From a checkpoint of a small mixture-of-experts model trained on Wikipedia: width 128.
Below are experts of layer 5 (counted from 0) of a mixture-of-experts language model. Rows are named gate (a neuron's input weights, with its number), up (a neuron's input weights, with its number), down (a neuron's output weights, with its number) and show model dimensions 0-127. Each number is 128 + 24 x the weight over its row's rms, rounded and kept within 0 to 255.
Before each expert's rows: a language model's description of what the expert responds to; "gets" lists some tokens that make up at least twice as much of what it gets as of all text. This comes from a sample of Wikipedia text that the model never trained on. Tokens count by the router's weight.

# expert 37
It responds to: Prepositions and gerund endings
gets: " of", "ing", " with", " by", " to", " from"
gate0 [117 157 102 110 105 174  96 120 164 144 127 138 119 107 115  83 111 143 128 140 135 145 144 131 154 203  95 122 140 147 114 135 107 127 112 161 118 168 168 141 130 130 159 103  98 125 127 158 121 137 137 133  77 146 118 160 125 161  87 160 142 103 165 148 111 147 180 119 126 113 157 111 137 133 108 129 106 146 153 134 123 144 140 132 123 111 113 147 129 120  45 108 129 117 143 127 114  75 161 133 147 149  69 131 112 173 121 144 109 153 132 133 146 148 163 144 119  95  87 125 128 134 124 107 140 142 152 104]
up0 [145 139 131 131  96 115 116 149 173 128 155 138 114 115 156 114 173 150 150  76 142 147 116 128  99 132 113 111 128 161 113 157 111  95  80 109 107 128 112 178 137  62 112 118 132 133 125 119 123 145 140 144 145 118 145 114 149  96 154 170 164 135 116 156 108 148 143  88 148 123  92 161 117 149 155 161 134 142 104 104 116 105 138 134 118 135 107 108 111 113 117 121 127 174 115 168 107  98 101 111 167 122 102 126 138 142 154 128 164 105  96 141 165 129  97  91 117 102 145 104 150  57 152  97 106 117 133 136]
down0 [131 147 106  96  99 121 158 121 129 155  96 158 172 178 103 122 162 101 153 117 143 152 111 134 139  91 139 133 131 147 170 127 147 176 117 109 118 122 135 101  83 153 116 144 168 149  91 168 106 113 146 141 123 157 142 151 163  94 110 132  88 138 108 116 103 159 124 118 122  66 101 116 130  91  85 123 129 109 117  82 145  71 143 119 117 144 149 109 117 107 135 123 112 154 139 119 140 169 141  99 166 139 129 120 134 117 136 115 101 125 107 123 117 122 150 126 118  92 132 122 128  96 157 147 122  79 117  74]

# expert 3
It responds to: Wiki section breaks
gets: "\n", "==", " =", " ==", "===", " ==="
gate1 [130 147 151 149 155 143  96 161 133 135 132  75 144 151 115 148 131 140 132 125 120 148 118 103 131 138 124  69 129 127 130 145 100 137 157 167 144 169 104 146 102 104  61 115 154 139 104 140  86 154 154 145 137 115 158 104 141 166 102 141 134 145 117 117 132 175 129 139 129 153 135 133 132 128 165  76 140 142 116 179 157 141 126 143 159 190 125 149 128 118 130  98 106 126 181  90 145  95 148 136  86 128  77 128 121 126 149 147 127 140  82 148 151  75 138 111 141 124 114 146 141 111 112 124 115 125 138 111]
up1 [149 164 110 131 154  99 107 111 106 174 146 115 128 154 130 149 134 100 124 119 103  77 133 103 105 128  86 111 106 106 128 110 179 106 118 155 134 159 102  92 112 110 108 118 147 123  98 134  73 143 119 133 136  93  98 133 125 124 172 125 118 125 167 118 116 129 157 125 112  99 167 119 124 134 106 135  94 141 121 183 112 111 181 115 183 144 136 144 130 129 132  96 150 155 148 132 142 126 156 165  78 115 121 121  98 109 170 136 111  97 101 167 134  99 112 108 140 118 131 114 114 100 125 160 110  84 122 167]
down1 [ 80 104 140  92 110 164 151 125 102 110 149 139 124 120 144  95  99 140 113 105 122 168  94 160 115 128 118 121 166 123  98 118  99  95 107 178  97 131 138 135 167 101 154  85  91 116 151 136 138  94 122 116 133 101 107 136 114 129 130 112 138 132 122 140 120 140 192  71 130 113 143  90 122 122 112 138 124 117 108  83 117 113  93  87  86 111 128 120 170 147 129 132 128 147 108 111 113 149 118  84 125 135 104 134 117 121 161 162 139 132 175 106 133 137 122 110  88 144  85  81 133 172 163 122 143 116 127 119]

# expert 31
It responds to: Determiners and possessives
gets: " the", " a", " his", "'s", " its", " their"
gate1 [109 148 126 126 120 113  84 158 103 137  90 161  97  92 149 136 110 131 142 151 134 139 150 131 114  85 123 155 119 135  79 152 103 115  78 109 147 191 164 130 165 142 131  84  95 125 153 121 170 144 114 114  82 131 149 139 133 145 151 122 120 144  72 106 110  98 167 135 134 141 117 127  99 155 157 144 124 121  88 124 117 165  74 108 116 129 106 112 137 131 123 112 140 158 131 154  98 168 103  99 123 141 101 117 142 135 140 120 115 118 168 154 131 152 144 121 143 101 133 131 122 198 111 126 133 144 156 111]
up1 [121 119 125 131 152 105 164 140 117  84 143 101 105 183 145 143  94 109 109 139  97 104 127 125 122 171 135 118 160 134 130 171 101 144 101 115 123 159 141 153 160 147 169 111 126 138 154 155 163 145 162 176 156  90 137 153 143 116 138 133  90 141 144  69 138  89 142 146 130  94 121  97 163 116 138  87 182 143 148 129 116 127 134 151 140 102 146 141 144 131 132 131 126 120 114 145 136 122 151 119 127  85 108 112 157 122 127 194 120 112 118 121 182 131 140 160 138 157 111 112 167 155 119 118 161 109  97 132]
down1 [134 112 137  42 150 125 116 144 157 112 156 191 184 114 123  97 139 132 135 145 127 115  40 167 175 104 124 170 104 159 115 119 157 132 154 150 140 111 119 146 122 117 113 148 116 119 112 136 123 117 144 111 156 168  90 126  89 142 135 131 110 108 148 145 143 128 108 131 119 130 189 170 157 121 139 100 161 134 154 140 130 141 152 149 131  86 126 112 130 125 139 145 144 103  91 119 107 157 112 137 151 141 130 150 113 116 125 131 124 134 129 146 140 129 118 121 109 157 135 107 156 125 150 130 138 183 111 150]

# expert 17
It responds to: Line breaks in tables
gets: "\n", "|---|---|---|---", "==", "|---|---|---|", "|---|---|---|---|---|", "|---|---|---|---|"
gate1 [121 137 124 161  96 115 122 130 159 110 143 140 146 128 132 140 126 121 155 132 138  95 106  71  82 168 175 133  96 116 131 136 151 118 126 180 147 123 102 141 112 107 170 110  88 135 142 132 121 127 121 131  90 146 117 123 162 122 118 104 130  63 116  95 103 153 114 133  98  90 151 129 120 114 114 104 140  99 154 158 143 165 135 103 113 118 132 128 113 151 182 111 105 107  93 119 102 106 141 127 150 144 123 110  93  90 106 114 110 153 195 123  99 142 111  73 128 120 119 125 133 146 156  98 121 185 128 136]
up1 [169 136 112 174  94 140  82 172 158 126 125 122 151 138 152 170 125 136 120 140 152 170  59 159 134 110 162 128  65 132 115 174 149 130 149 149 122 128  98 133 159 113 103  96 134 162 145  86 133 159 108  95 154 144 141 117 150 146 152 102 111 122 103 112 134 175 120 128 122 126 162 171 156 135 160 168 127 120  93 135 110 124 110 127 118 125 130 114 134 137 127 144  94 125 100 114 145 111 103 109 151 137 136 143 178 104 139 176 123 138 164 134 140 119 135 110 133 123 143 163 113 125  78 125 144 123 122 102]
down1 [147 103 154 176 103  89 108 114 104 103  79 123 125 122 163 118 103 146 126 128 124 125  82 118 124 112 116  97 122 134 104 127 127 114 114 129 113 180 183 106 104 100  86 159 116 152 175 149 140  79 111 157  95 109  91 114 137 137 153 105 133 113 142 152 147 131 134 165  99 147  92 125 118 130 155 117 107 179 123 153 130 140 164  93 118 155 111 122 109 107 169 174  96 169 153 108 119 127  97  80 141 110 146 131 110 131 127 108 115 101 114 136 129 124 108 111 125  96  94 133 143 103  98 116 118 157 149 141]

# expert 0
It responds to: Past-participle verb endings
gets: "ed", "ated", "ted", "ing", " used", "ited"
gate0 [134 141 125 152 154 127 127 179 113 123 131 125  92 168 124 122 127 118 118  92 119  98 121 127 126 123 131 130 129  96 112 147  77 133 158  86 139 136 139 106 119 137 134 124 108  99 114  78 135 124 163 154 129 138 125 123 133  96 183 146  95 129 137 110  98 154 151 123 129 139 179 125 127  92 164 188 153  78 121 123  96 126 163 111 166 131 148 130 136 135 160 147 147 138 158 122 112 117 163 168 126 159 146 141 152 114 113 165 122 162 109 171 155 166 131  98 124 139 162 112 164 156  85 166 111 155 158 132]
up0 [132 120 136 121 106 136 182  91 118 118 124 157 163  90 144  99 124 134 116 141 157 130 141 156 118 169 108 148 123 147 191 149 124 109 105 147 157 157 144 127  92 133 135 127 140 136 148 152 134 130  62 145 138 132  96 134 131 104 101 130 105 126 101 155 110 105  97 137 129 114 101 142 127 117  94 138  97 143 130 114 139 108 100 123  93 134 130 158 104  99 113 116 192  77  93 144 121 109 116  65 176  95 134  83 102 110 152 151 148 150 131 143 129 138 119  95 151 144 153 150 130 128 111 101 106 117 170 145]
down0 [179  93 141  76 127 124 174 122 102 149 120 124 168 148 135 140 119 123 121 137 136 138 107 163 146 162 115 116 164 170 161 144 143 116 108 116 110 149 133 102 128 134 102 136 104 139 141 136 158 121 131 106  87 110 154 125 114 150  87 160  87 134 135 106 115 136 128 126 140 109 162 124 104 162 173 139 178 114 133  59 149 134 142 126 150 141  87 114 119 113 121  92 113 134 136  58 156 159 132 125 142 119 139 113 114 117 128 148 124 172 156 140  98 104 149 155 122 136  98 168 110 145 109 185 121 130 148 117]

# expert 59
It responds to: Family and biography words
gets: " his", "'s", " her", " the", " was", " a"
gate3 [111 137 107 108 127 132 114 115 186 120 139 147 148 163  95 125 136 152 116 117 163  94 116 134  37 127 100 116 159 204 135  97 143 132 159 117 118 146 131 110 123 141 151  94 152 142 156 134 105 140 150 146 106 125  93 133 131 107 157 157 126 166 188 125 129 140 142 130 100  81  85 136 145 116 128 117 137 122 165 117 105 143 146 130 144 115 142 106 107 146 105 140 139 114 142 113 175 123 177 126 133 151 124 132 162 122 116 151 178 141 105 145 108 138 147 162 149 149 159 105 106 135 123 152 132  93 131 118]
up3 [108 129 124 131 135 106 109 138 142 134 149 136 147 128 155 105  98 164 125 131 132 140 102 103 151 133 125 116 128 180 110 119 102 136 117 148 131 132 102 208 132 120 149 125 129 149  79 166 125 120 125 159 139 128 130 153 105 114 153 124 162 108  75 112 142 134 136 107 109 112 176 112 106 155 179 178 136 100 136 148 152 126  92 119 130 162 118 121  78 127 155 168 121 103 101 162 137 101 156 130 141  99 142  79 111 126 132 136 126 101 144  93 150 185 145 186 130 140  85 130 110 119 141 135 127 141 125 166]
down3 [140 182 134 102 137 147  99 142  81  98 128 128 141 103  97 109  85 147 114 114 134 170  73 133 140 108 130 112 123 160 109 119 110 198 159 100 110 130 126 138 126 159 142 135 142 140 121  90 138 172 126 103 131 117 134 132 132 172 157 117 159 126 137 162 132 120 118 137 141 137 129 150  88  87 128 121 126 128 155 143 154 109 127 148 134 160 147 134 125  82 127  82 122 187  98 125 106  95 133 100 130 152 139 157  81 128 136 131 112  80 138 117 103 112 168  93  93 166 147 136 134 129  83 122 112 119 119 138]

# expert 21
It responds to: Foreign name fragments
gets: "b", "ap", "n", "op", "p", "j"
gate1 [125 121 160 135 159 115 147 130 118  91 169 164 145 105 113 141 118 146 186 102 109 145  99 130 120  95 122  90 127 150 128  81 150  98 133 117 120  98 136 112 105 198 151 147 111 133 140 102 131 149 106 143 144 140 143 110 166  80 120 104 147 150 149 109  96 131 168 170 163 128 200 150 159 141 114 145 160 147 126  91 136 116  95 141 115 152 142 154 130 130 141 124 123 118 123 125 153 147 112 115 121 129 190 117 125 129 110 106  86 114 150 118 111 115 152 150 154 109 152 118 133 127 131 141 132  73 108 163]
up1 [112 124 129 145 168  89 111 123  95  92 178 106 109 128 142 103 113 164 116 149 121 118 136 161 104 108 172 171 115 125 105 131 101 150 144 153 129 160 130 123 111 126 141 137 108  99 116 160 178  85 115 134 118 117 131 111  85 131 144 138  86 137 119 133 108 100 163 107 152 150 128 143 146  95 148 135 168 161 106 127 139  98 127 157 143 140 148 100  96 141 201 137 108 125  95 150 134 110 108 137 126 133 112 193 100 123 132 142 123 157 118  66 149 169  92 123 132 120 108 146 153 153 120 134 156 125 137 117]
down1 [109 129 133 135  71 165 172 129 107 132 170 117 131 122 168 109 119 156 129 152 138 115 112  78 130 116 131 128 127 119  75 129 124 117 134 129 141 149 137 136 123 142 130 147 181 125 110 125 168 173 168 107 159 124 129 118 102 163 141  95 137 133 114  97  66 122 150 103 120 143  95 122 105 122 189 157 106 131 130  99 131 128 121 144 129 142 135 126 139 133 144  76 124 122 146 172 143 132 109 110 102 127 104 129 112 140 108 117 134 110 107  58 140 158 104 112 142 117  91 150 125 117  97 170  77 160  97 115]

# expert 30
It responds to: Table column separators
gets: " |", ";", ":", " ·", ");", " –"
gate1 [125 109 141 188 162 118 127 116 140 143 162 120 138 151 154 122  98 136 132 133 125 153  98 177 103 160 156 154 129  92 165 136  97 119 123 120 113 146 153 160 114 124 123 154 109 104 168 125 119 119 112 116  94 116 141 117 137 153  96 142 124 140 126 111 133  72  88 133 134 102  88 120 155 113  81 106 121 120 134 115 120 107 103 120 131 110 167 142 151 144 116 143 156  87 135 102 175 122 104 108  90 161 100 140 182 129 137 136  90 122 151 143 132 140 182 146 133 162 131 115  73  96 130 118 105 109 157 168]
up1 [129 128 141 114 152 142 112 137 122 108 158 148 105 141  94 133  93 147 117 137 130 153 115 135 149 114 151 152  94 120 171 110  85 149 162 131 109 141 103 119 119  79 119 132  90 101 110 119 130 130 110 118 118 133 120 124 103 114 145 109 159 143 119  76 141  71 110 111 147 115 135 148  89 116 131  95 125  96 130 137 110 109 146 120 128 169 135 148 152 161 180 108 134 151 115  99 106 150 139  95 132 131  68  93 148 168 117 140 151 132 137  93 136 139 151 192 118 144 128  97 126  50 132 117 144 180 123 133]
down1 [ 88 146 105 166 161 111 106 167 128 102 132 119 131 115  81 137 181 152 142 111 169 125  91  76 121 131 137 111 139 128 119 147 175 140  93 126 141 130 134 105 130 136 109 113 123 128 109 145 152  90 149  99 107 148 134 136 120 114 136 134 139 114 144 146 151 119 124 176 120  93 150 100 174 104 157 148 134 107 108 104 120 144 141 131 127 119 129 122 154 104  94  92  84  94 107  94 161 149 148 124 142 131 111 144 120 122  71 183 143  78 125 104 159 169  81 128 119 140 102 123 143 118 168 156 117 131 144 146]

# expert 18
It responds to: Passive participles after be
gets: "ed", " known", "ated", " used", " well", "ted"
gate3 [142 110 149 111 178 145 110 113 108 124 124 144 113 158 156 142 149 145  88 144 144 139 177  90 114 109  92 126 129 144 112 117 134  98 139  95 140 174  98 140 160 138 134 117 126 132 120 117 123  69 113 139 136 108 113 131 142  98  94  90 141 108 152 107  86 141 180 146  97 124 125 125  96  86 110 168 112 178 131 120 139 129 166 122 115 135 118 121 118 138  87 152 121 118 133 151 115 109 178 106 147 135 103 126 126 119 131 125 191  99 141  96  86  87 160 130 143 148 145 159 156  76 153 124 130 145 120 117]
up3 [139 124 144 160 140 108 127 143 111 135 104 139 146 126 149 122 124 121 137 120  94 141  83 109 132 154 111 153 106  93 118 165 102 195 139 116 145 106 119 124  99 129 127 114 148 126 169  86 152 187 139 130 167 151 138 128 159 175 151 127 135 148 154 172 122 112 142 105 148  98 123 125 109 158 126  74 129  81 144 165 110  91 122 106 147 175 138 118 154 152 162 106 134 113 142 107 130 141 117  96 109 125 114  98 173 107 151 103 118  78 155 108  86 147 157 123 133 168 123 148 104 139 103 125 148 150 126 139]
down3 [120 122 171  93 158 136 155 108 132 119  93 103 119 106 103 134  99 154 147 141  88 133 118 171 138 122 132 126 124 152 114  97 122 142 115 102 118 109 105 148 158  65 129  96 149 150 126 155 130 142 124 110 124 114 147 122 146 143 155 119 155 109 138  95 121 137 109 135 112  62  96 140 148  97  98 151 125 167 154 114 158 127 103 109 131 157 139 125 108 166 120 143  84 125 112 133 150 129  79 111 126 126  80 130 117 126 172  89  83 143 150 130  92 143 159  78 106 130 136  92 136 110  98  98  88 122  95 108]

# expert 44
It responds to: Foreign name syllables
gets: "as", "s", "es", "at", "os", "is"
gate3 [ 70 136 133  91 154 126 104 120 117 140  90 127 127 119 109 102  97  84 144 116  71 158 167 121 131 100 141 161  91 127 139 130 148 124 149 151  91 124 121  66 130 133 106 111 177 122 118 123 117 159 179 149 119 143 154 145 141 135 131 138 130 140  90 118 102 160 105 113 185 108 123  85 112 130 146 128 119 125 115 137 120 111 139 130 147 125  92 145 131 126 124 117 133 119 133 111 148 114 145 129 104 149 146  91 127 153 112 152 125 162 141  99  91 118 132 166 115 131 103  61 128 199 139 111 120 143 128 169]
up3 [164 159 111 113 132 157 100 152 140  57 113  68 124 144 124 155 136 128 145 102 135 109  86 113 127  88  96 130 139 137 161 129 133  87 131 100  93 137 111 144 119 156 113 119 140 141 158 154 138 159 122 135 123 149  91 145  99 124 158 108 136 149 128 138 162 144  96 159 127 108 100 128 139 152 155 166 111 149 149 159 168 107 150 105 112  93 128 134 141  91 122 150 146 129 122 136 120 163 161  55 106 117 100 122 124 149 110 164 190 139 121 118 116 129 140 110 137 124 158 153 100 102 141 133 119 172 136 122]
down3 [120 140 162 120 124 104 129 131 125 134 161 125 112 133 122 132 134 133 119  83 111 120 107 170 115  93 151  95  83 128 127 145 133  66 116 116 157 144 169 132 125 138 124 108 190 107 109 142 159 156 138 127 140 160 158 107 157 122  98 165 108  99  75 146 105 155 118  91 150 124 132 129 110 100  84 114  95 116 121 106 158 114 167 106 132 155 151 177 105 157 143 116  76  81  86 140 154 148 163  88 155 101 133 132 130 135 129 138 113 168 110 133 119 110 104 155 136 137 116 135 110 155 155 118 147 129 139 138]

# expert 52
It responds to: Sentence-ending punctuation
gets: ".", "==", ",", ").", "===", " =="
gate0 [ 98  73 174 134 176 136 155 111 123 140 153  83 132 147 165 158 112 152 107 104 179 133 113 131 112 125 116  88 146 130 114 133 159 152 106 124  94 103  72  80 121 135 121 108 136 140 114 103 144  95 105 151 107 117 139 105 132 115 105 171 100  87  97 128  96 120  99 164 113 141 162 129 136 107 134 120 166 127 128 132 161 162 120 106 139 103 140 114 107 163 136 147 118 115  96 108 172 144 106 119 125 108 161 126 104  93 100 145 108 110 164 123 111  99 129 162 112 130 108 117 129 108 110 116 135  82 154 102]
up0 [142 110 112 173 137 135 145  92 109  90 118 149 107 132 171 119 140 134 177 164 165 115 124 120 148  98 113 126 137 104 166 110 125 113 113 207 111 155 108 130 150 127  98  73 140 146 115 109 135 152 101 138 128 143 117 107  97 129 123 108 135 134 118 126 119 111 147 176 140 153 140 151 104 106 122 100 130 138  86 124 107 142 123 144 167 153 135 109 114 180  86 132 146 122 139  86 125 158 143  99 160 123 122 100 164 126 103 124 137 119 130 121 140 144 152 157 146 111 126 174 154 128  81 117  79  84 105 153]
down0 [153 139  94 124 131 133 101 102 124 131 102 127 115 127 144  97 113 117 134 119 100 152  98 118 159  77 105 113 142 162  56 145 153 118 119  81 109 122 183 138 112 120 129 145  40 134 139 102 137 149 153 106 136 124 111  99 115 134 133 115 123 141 119 165 142 135 106 134 147 153  95 114 143 146 102 138 119 102 116 120 128 154 125 171 126 135 181 122 101  97 127 112 168 124 176 153  61 130  99 130  99 119 116 154 144 120 116 142 112 146 113 165 132 126 170  93 129 108 150 123  92 109 139 118 124 130 107 138]

# expert 7
It responds to: Table cell pipes
gets: " |", "|", ";", "\n ", " /", "–"
gate1 [147 126 144 180 155 134 107 159 103 152 183 179 144 117 126  64 123 126 138  96 121 124 101 104 111 159 110 169 115 123 140 110 117 108 138 145 125  69  95 132 137 128 107 149 123 131 119  86 188 129 125 169  74 110 130 139 132 140 140  96 140 142 125 129 177 122 123 124 172 148 116 108 104 108 109 102 164 114 139 107 100 118  95 152 173 136  86 145  71 159 148 136 149 126 135 140 110 121 131 112 129 135  96 104 139 106 132 106 161 135 133 136 145 153 119 111 162 108 147 126 121 138 117 134 139 154 163 145]
up1 [141  87  99 141 171 112 150 112 138 157 184 126 126 157 112  77 157 147 129 128 140 150  79 142 124 134 115 162  97 127 116 109 120  90 181 133 142 102 134 124 116 129 131 138 127 118  90 115 125 117 181 104 164 148 121 137  91 106 105 176  96 150 125 117 109 108 180 174 121 111 143 116 118 112 126 160 139 162 124 122 118 128  92 118 104 132 163 165 122 110 121 131 125 117 102 121 155  98  95 113 138 122 121 121 127 118 158 105 146 134 110 123 110 127 127 125 163 116 140 114 189 139  83 109  90 145 103 182]
down1 [129  97 141 116 109 116 124 127 161 155 156 115 126 102 167 113 144 138 126 127 123 100 169 127 142 152 113  89 118 123 142 135  88 111 155 127 130 109 129 116 133 111 129 114  94  95 175 153 189 122 129 127 126 189  91 138  96  77 137 119 111  99  94 109 132 132 139 100 140 124 134 107 151 124 141 126 116  87 148 103 126 128 172 117 136  81  81 141 135 162 122 156 100 131 123 118 142 122 107 193 122 171 168 127  97 116 134 163  85 127 108 160 103 144  73 123 112 137 146 148 157 142 164 126 144 130 152 129]